python train.py --n_layer=9 --d_model=448 --n_experts=32 --experts_per_token=4 --d_expert=96 --d_shared_expert=0 --activation="squared_relu" --moe_layers=[0, 1, 2, 3, 4, 5, 6, 7, 8] --router_score="softmax" --normalize_top_k=false --routed_scale=3.47 --balance_loss=0.00547 --balance_bias=false --n_groups=4 --groups_per_token=2 --init_std_router=0.0186 --lr_router=0.000394 --vocab_size=14690 --norm="rmsnorm" --norm_eps=1e-06 --tie_embeddings=true --optimizer="muon_variant" --lr=0.0111 --beta1=0.95 --grad_clip=2.0 --batch_tokens=[32768, 65536, 98304] --seq_len=768 --train_tokens=339200000 --steps=5217 --dataset="wikipedia_en"
Below are experts of layer 6 (counted from 0) of a mixture-of-experts language model. Rows are named router (the router's row for the expert), up (a neuron's input weights, with its number) and show model dimensions 336-391. Each number is 128 + 32 x the weight over its row's rms, rounded and kept within 0 to 255. Numbers have three digits each.
Before each expert's rows: "gets" lists some tokens that make up at least twice as much of what it gets as of all text. This comes from a sample of Wikipedia text that the model never trained on. Tokens count by the router's weight.

# expert 17
gets: " was", " to", " is", " were", " had", " be"
router:127153168083142117082155121110151154141115094102124084184109142133138109177060086066154124162177088085113143127064071104128167086159062150096116139103169160107108129080
up0:113191099085119088111158130132093173097125096127136127198140089131162073118120133184133138156116113125104129081159195114123115146126102098147085152126157143134109083099
up1:148105164075102102104147141085095170123134131133134141127051171176103134103102140132134186112169118095087128123106168116098121159138201137123101160134153100127123109124
up2:170101117159117111110073191132129092160117148100129105136101120089083073117124116135085177110178101114173159129139133159068144108153147104156099072132108185086106103192
up3:124114114152092194122111005127116096101154047127105108188145115113130132116164189124121129151126116098126156119113122113080166152133072208098118137083158150105150165083
up4:133092106149072123090110049117092104140112090085193109057090127104095050078074162110047126141164088102146115145085198128191061122130148131109108162107093157099151138097
up5:133123137093187149161143076138166095155156116102118143161122108163123134126211144085130135140183165129153089133096110126160104171122080173110130114127148147102106167166
up6:145167140132061071114134150153101170103148176107141139074130134085121155140113136144133071151110086096170103197105104172136161128115129118150106117154153159138107142164
up7:077115147142152144123123120167173159137160119164176102189106117155115122059170092095159137201126088107071109131120106210108072195056095106118140079106183143169085138084
up8:079172081104123164093130166149097172121162064076122121128113117161134146134175137152122072198199130121154149147096155107097123101149093138095145096171100131141093082102
up9:131054116102167128133185125148135144114065133084150080117084097106128191120114111138136204104128147145072114113143162127124121098080092098109096165047142172148111166115
up10:169105155100202140151163124134146133133136109131102149154108082149080039175056097171124113124107093080126134146129134112155074194175188117134152112131212139111107061141
up11:151146156118124141131128208130181155103153132082154136175126077139108095107124165044133123120147135100161119093094048204137127105166125135099131132146170169133167139140
up12:171150138115084100165162150140163141065114145146106103152128153147133134135158116150076109098077173111181107114156119095131147112071084135110084104149085144049170040094
up13:130146091165157095162149094094105167148146072119064081157116103106118126142179164136152056067071113160101159184161148093095174188126070111119098146131102151132084131100
up14:199092104102166144175095176141134103094126076123072103115152031094142110131070113116106097153112174132090078069094137104065152146150097155170122110135195131122121136101
up15:166136157155103146125103124102135139139100107119157095099129100122104085065078096088106144116155050173121103050156103098056154122161101169098157149124160147102056187109
up16:112154108113130115137115131150101167084192163101142158172122136155094171162124131064187099217065113144132094160143165153073086155126075152111109060118162136109119127132
up17:161122091144103169101115126138124095102099134137100114073112133177116160151107140157117156103154163159101110154089158140176224151189104177052163135181129148099156123127
up18:090048155129130143104128121130162122155100065076196077111131174128122165105146211173150177138129129111113160161103119094111148078170140153177066164136156070137142113151
up19:097171147068188086087121016130233059109139101133129170102170156120154102113140140125113074132088119121160128102172139094116122109113150168063130159131160105144092179105
up20:125142168101186141111155122157187097116167134090142147151147172159095161093103073090136149118055132086089084120102156109125182088178093138152104088139104149146095185153
up21:134136141205132094154114149137171126111092121112149144188108147165164183075166090166120133086169126101100115156038125160133114173085106101169096078085115153058080135147
up22:111096123104126089132126146100141143083139155108152114112072150118164161119082096157096174127135138140127141030172136149176154157106066107166074093081122177102171174120
up23:114098119143060164142138128140147143108126173161122073148089135112133085107082135100146111118182125112190115145172136102093099182178104087141147118120132128112171113140
up24:115140142116167173107102106087127164157090125114063135069120142115135077128108147127154111125169144118148126150119169105131083112102138192155160105154152204081161132147
up25:127140194102123187137142146127123154100110142153153143194168110118177127125156125097147094120096147175114158095102137147099127162108136161157128167134115166059142161124
up26:138113102147151103118189148145098161150101136109096107157085152084141149131090107115134138140155096038147061077170148105108122193157155104134110101129186142088111108145
up27:181132110120117142201128142146131163163119105165086141158141105110113156181133146116140168108139119131138103125143078123124103108202139198126116124094183111215145157142
up28:140140160157135157178077126134124146134129000124101152083138129183122139155103143108145136079152100132116115091118096145168151094121147136135108119119104152110109164176
up29:209159137115149109093104168105139151141128095124125163144134089184084100081168081113127093127147099090173129196153084127119121091070099028152155133101131085131195112149
up30:153147137097170156148149116124085149123175131160132190137085064087114138130133110118148073134160139142180151151139119141134094228117121171069110125182135162108086115101
up31:190144122074124142158112127120146095077146102081125118135138126127114181066122148163124141123116082104125098125128141088116131156082085160091101154178184127093137156103
up32:120087144152082161135117151138164180210163142102156141082151135110150088118217172074094117134123114111167106129164163148084148102167071181111087169123160162155139095129
up33:062088125094103151127116168158134069128140127131076121202103143180101126082111094140127137170148152081180093101124158149119120156105078150149113119137137142097122101076
up34:124123136111127100145133146163084153127106089141150114123161132110158079160081146130143112184135150122124123085148106133101098045085048135143103199109123178119173104149
up35:121135101101139155070076088057113092088128161178120096156142131117087095132185106190176088163127149142186147116118145142108203125204127076100133187140089164130116158153
up36:182165147089166084112119133130123122152143094094085124149104124168103100119132169216135141110200117063128157109072153129140112136120055118092178169190121111136154120120
up37:093155095086141154132197109134128094109109116084081140096135091144141141092187088134125079100185124140131159122157154101128095098170118021080134090173172164135132132159
up38:128082134152139122147169072079195140129066083122113068136111125150111110183079097117061162100108119121080106073199138123128152131105167110126093115093140163108102104144
up39:152153088104101109130148175167132209085122164150151170139154133115123099132142154158125166095066148097103110119041141114127173104086096139137112138109157183108127155116
up40:100082151154157128089078140140208108096166103119111150168134153143128140129095146090131125124136162096111165129150132132119155109071033113131116130132095134044161150074
up41:123127130151136135142106102131123119175099143137117115132120128131132099110157126147148163141089143151104138181109176131152076147109160141084113148065146150140110161190
up42:182095165111104185225101151145125105144164049097118200086145093139121091110140096137158111153171076112166149145181129145099174140164094144125175096089129100087134136192
up43:161205116099140167106135073130224122178142121152081100142142163125119180117204069175171102136124135157102120090132098152138120143143103168143130127099154073090115174180
up44:128147123113133158193106133111198124104097115144094133097115109213133143157123137128132080105161091118099132164132137122121120180124151163160112127146138133112140073132
up45:091151146047145111144092190127129091036135098097080190126153097102135040117144142200139107155137175125071159126154116129121127070176173105123114097157127152117126088044
up46:162124158176155166098185075081137145117108094165181112111135173116142087107092172098167178149177141128149086139072169116113129164139121131093110146071085136194132163087
up47:167086162052113152091100173124105118127074117149167127085163143155159136160133051089176130159132134141186064140129174137170146182144178094109210169130157148091078165117
up48:116088112116121133147165103076152107101112131159210116107137141143145044139182092114148138180067095096156159147046111095171150102145158116092129137059183202146135137162
up49:163125131093125140097220107128108099141142111146204188171116098179120068104064137095104116100135145118122199160095112083157174125115108164137159135179124125122107064118
up50:111106138040148104135170186120169131143148119127180125182171083159133140101146094094134142110162153109151122111075171108143075131102143077159086102137117151176135135127
up51:181109142137137090160145174114174183164141143109140113128093134150145131171123085106122146076160104094119141092080129109157123130098126146168149163117122085175145152147
up52:161139117137140152145127115130119101138165104170118088116112164156138059133106118134135093115151128124155082115137140106136133149066144126098115119064102162103107173144
up53:096105129176114157106147156130115124073076075125061076107113076125126135107130216074154059097125125149107118106098163167132103098154067092132127139084100192052176136143
up54:139125127083147148133085129114084097101147113156126084152096101117091117157101143148134037098125084149127089143180103132134101141120083073169124146123107111170103108162
up55:095170142027100085053163088120148146133123158134130152163176117137128100129127164083138098185073106144150111126174160104093140109096112151175120151131158146118135143099
up56:151106205192125151198160133111157127122123134171137181167103104148192175159109144095116101149124171098154088122086134129025099156105151109129116098121151066107129112092
up57:129144081147132079104155111139214143172144123138130152097148081137150150182123100127129064085187125142151144133126109091120095170127092142143151120130117181144093095169
up58:104199134113066119166151135154123185127171104155188123131104155178152148169105136101117120138167122166141152129127091095126091131117162090124118074147075144138113066121
up59:064149139127136167123148115130116133126124067159116128169099123137110076119102127161153090082052122123089100162125175142119134128187149163087100162100136116126119112129
up60:127126133113142158098092161120196115144164070133189138107126104133053119130126149086147147145111093110091081119168101134107084111167113222109132157123129077098060076122
up61:192164106127102120175171074167157132140157101129147050133090118148131135181076097070088114079105134111219115104164104128170150205174115088112154196166145141073126169110
up62:136133180089087133131007171125163145155126136151093159210140176197066146104137153145143011159118103114199130178130156096077135128111071156105149144155112153157174058123
up63:118138096103122174126108126139120116175172109131112091168132159070102193111041213075182097141112151079078093145126123076093084119126134172163123157125160151115139177099
up64:130116133106116135143106094162158094180115104120169020107101110165149179162113118115118171105111117123047122107109157140158072075113137170108062134110103102135131162116
up65:134140123134201107072151179145146168144107126109052123153097124112119143088118180107119137120063116123120079135121155112078125164169101222096135139147138142158122116095
up66:062143085158165110129134193116159127165123084144081132132138125121155168176122130158141125120162163137117133071132181124151138210129152131146078161165150128146103119069
up67:202146154090143157101121140116125134145115132145099075171128190124096128136187165132156136153091197122139130148100122162141088125110135119130030157124088101103138133126
up68:126141153089131107132112033141128136140110010109089179072159163128131082164132163123124145139217152146120153101096120140135178137148152140048101102158097201143161130127
up69:076077134148173136211150116116154138085160163104147107156108133123179137070145100066171122152133139150111135119155184128171154102094180166167084128083145158157129151128
up70:085108113116117178163109101121195168119111109113141169115139110164129103100151111046127133120169140138145112060162160137157179169105114157130138127107107084146169133082
up71:199149115151085123062086128125086160111208149143153094126087109126127119092147122183076165136171062080087184140087187174184110118142115064157113099165133089158126153186
up72:123165124103145124124140115111100169132192027135148114142106096164130163106144095183093096158142104131141104126124105166126154168220135142163084116142156116080135138165
up73:088108158163179164165142116145152165173152143156127179148131154162135182117158136113129152134187111051054136139138147100086149132149123140138160163195096154109146169079
up74:132181144127092147126112115136163127098161168127179149127059083116146128101162124094135098080117123148134135160123127168069087101120066131096135220111128167109155136115
up75:159178140084166122131142092080145186132102069147117150097173151099113143133159136107106103142165142133113136123112165099139137093145176134075103134148092177167115159115
up76:138153122136222113131141148123155140110126140145147102168114153097096128125100122119162127177093123118154120118110118136095114200159153149100157096166064131113100146108
up77:151142102124154082122150141090126112148126082148118124139107146138050116162094152082149138109146145146100150163103093089071142113176089106067097120112130114093125092144
up78:035151127142144127146147152169090155107131067109092093091100105090119056122138179141128055196175137123170172102145143160128066120155110176075084111158132165156154140107
up79:103173165063177141090161107138182113161076159052137185112176123102105132139098116126162146135134153067171133169175115085116201160118085123117092172165128159172098163110
up80:127043141096181176077159132123081117091127080153080087176174160110152114156122194117111099150115124077204128141103140164128125140177148130148098116136201122113103085087
up81:054090102077093136040165106127112115164127151129073141138154145153111098167131097117102086130133176127161108141164113154145137141166133124093091113094118159105053134135
up82:085140116128115118100189158159181134111134129150078070112153059109120113106197104132178069147055120115108146096062126148094141120165083108135102135160154142112156147080
up83:146130126149114113111109103128079079049151073165116067069130134136145149132129114118092108157062149122157171076095112107108192173156184186076107099137137098153098137092
up84:123117137147127067114101118138121076101094090177130101141117121166145045151091132145167077065061113110122097122127147128115140183185102129117154112098129138033108160084
up85:133148137119099107123111119084178141121133145104153099134140116164107087091160119113122145147100089116138154166076110144150169076109110153112162164093099090143126123098
up86:123109119088110135179103128116144142131137107149188081119164162191147222116086158152140134063084130161141136116139140069138092131104105087030078130131093199082084135152
up87:089149099093174192192103083108160212123133054164164172145154146153118153079125169093165094075115112157110129098163133143114161082098068118112102155080150126106121136131
up88:152079112102110111150177153128143132128110161161136103130140133108173086093157093149160103130116135124126084081101100133126221068130128135129105044116139093152119043151
up89:193108107052132188208096099125139162121143105162133101122129152085108103160150124066153126130162157167156154113143099140134116104107103143176141121153124106164075084161
up90:138107130132041101191123136085132099112143079113062101174077129184140112092104138148112128179111163097137096140126140126102169088188147115124146093155110123143139116151
up91:101107155138064108187092183128118170092074117164136091115112147136123079089050116123135126112152173147148113097147108089149125149091135169156144139078153160108145167155
up92:130138112088120135126105115103172140124154086122138079135117142156094119100110100102113133160139187115143106131055211081129148090112120124171140178117161153139139158132
up93:139119153113071119130153113073172088121086186096145170161127129131133177109146116134087104128152130034159149152130163145161112140117122149139143098118120084099088143121
up94:169125170095078119170102142128152166115159096148105073136134180090049167108086096135133102175164108167133081122100116183137151132136152086161155117120178089109154081173
up95:110118082133099160145125147139140103099146119066152138101131142128172152133072129137138119099143098076092096090099091163115182127136045141067093181177095142167153109096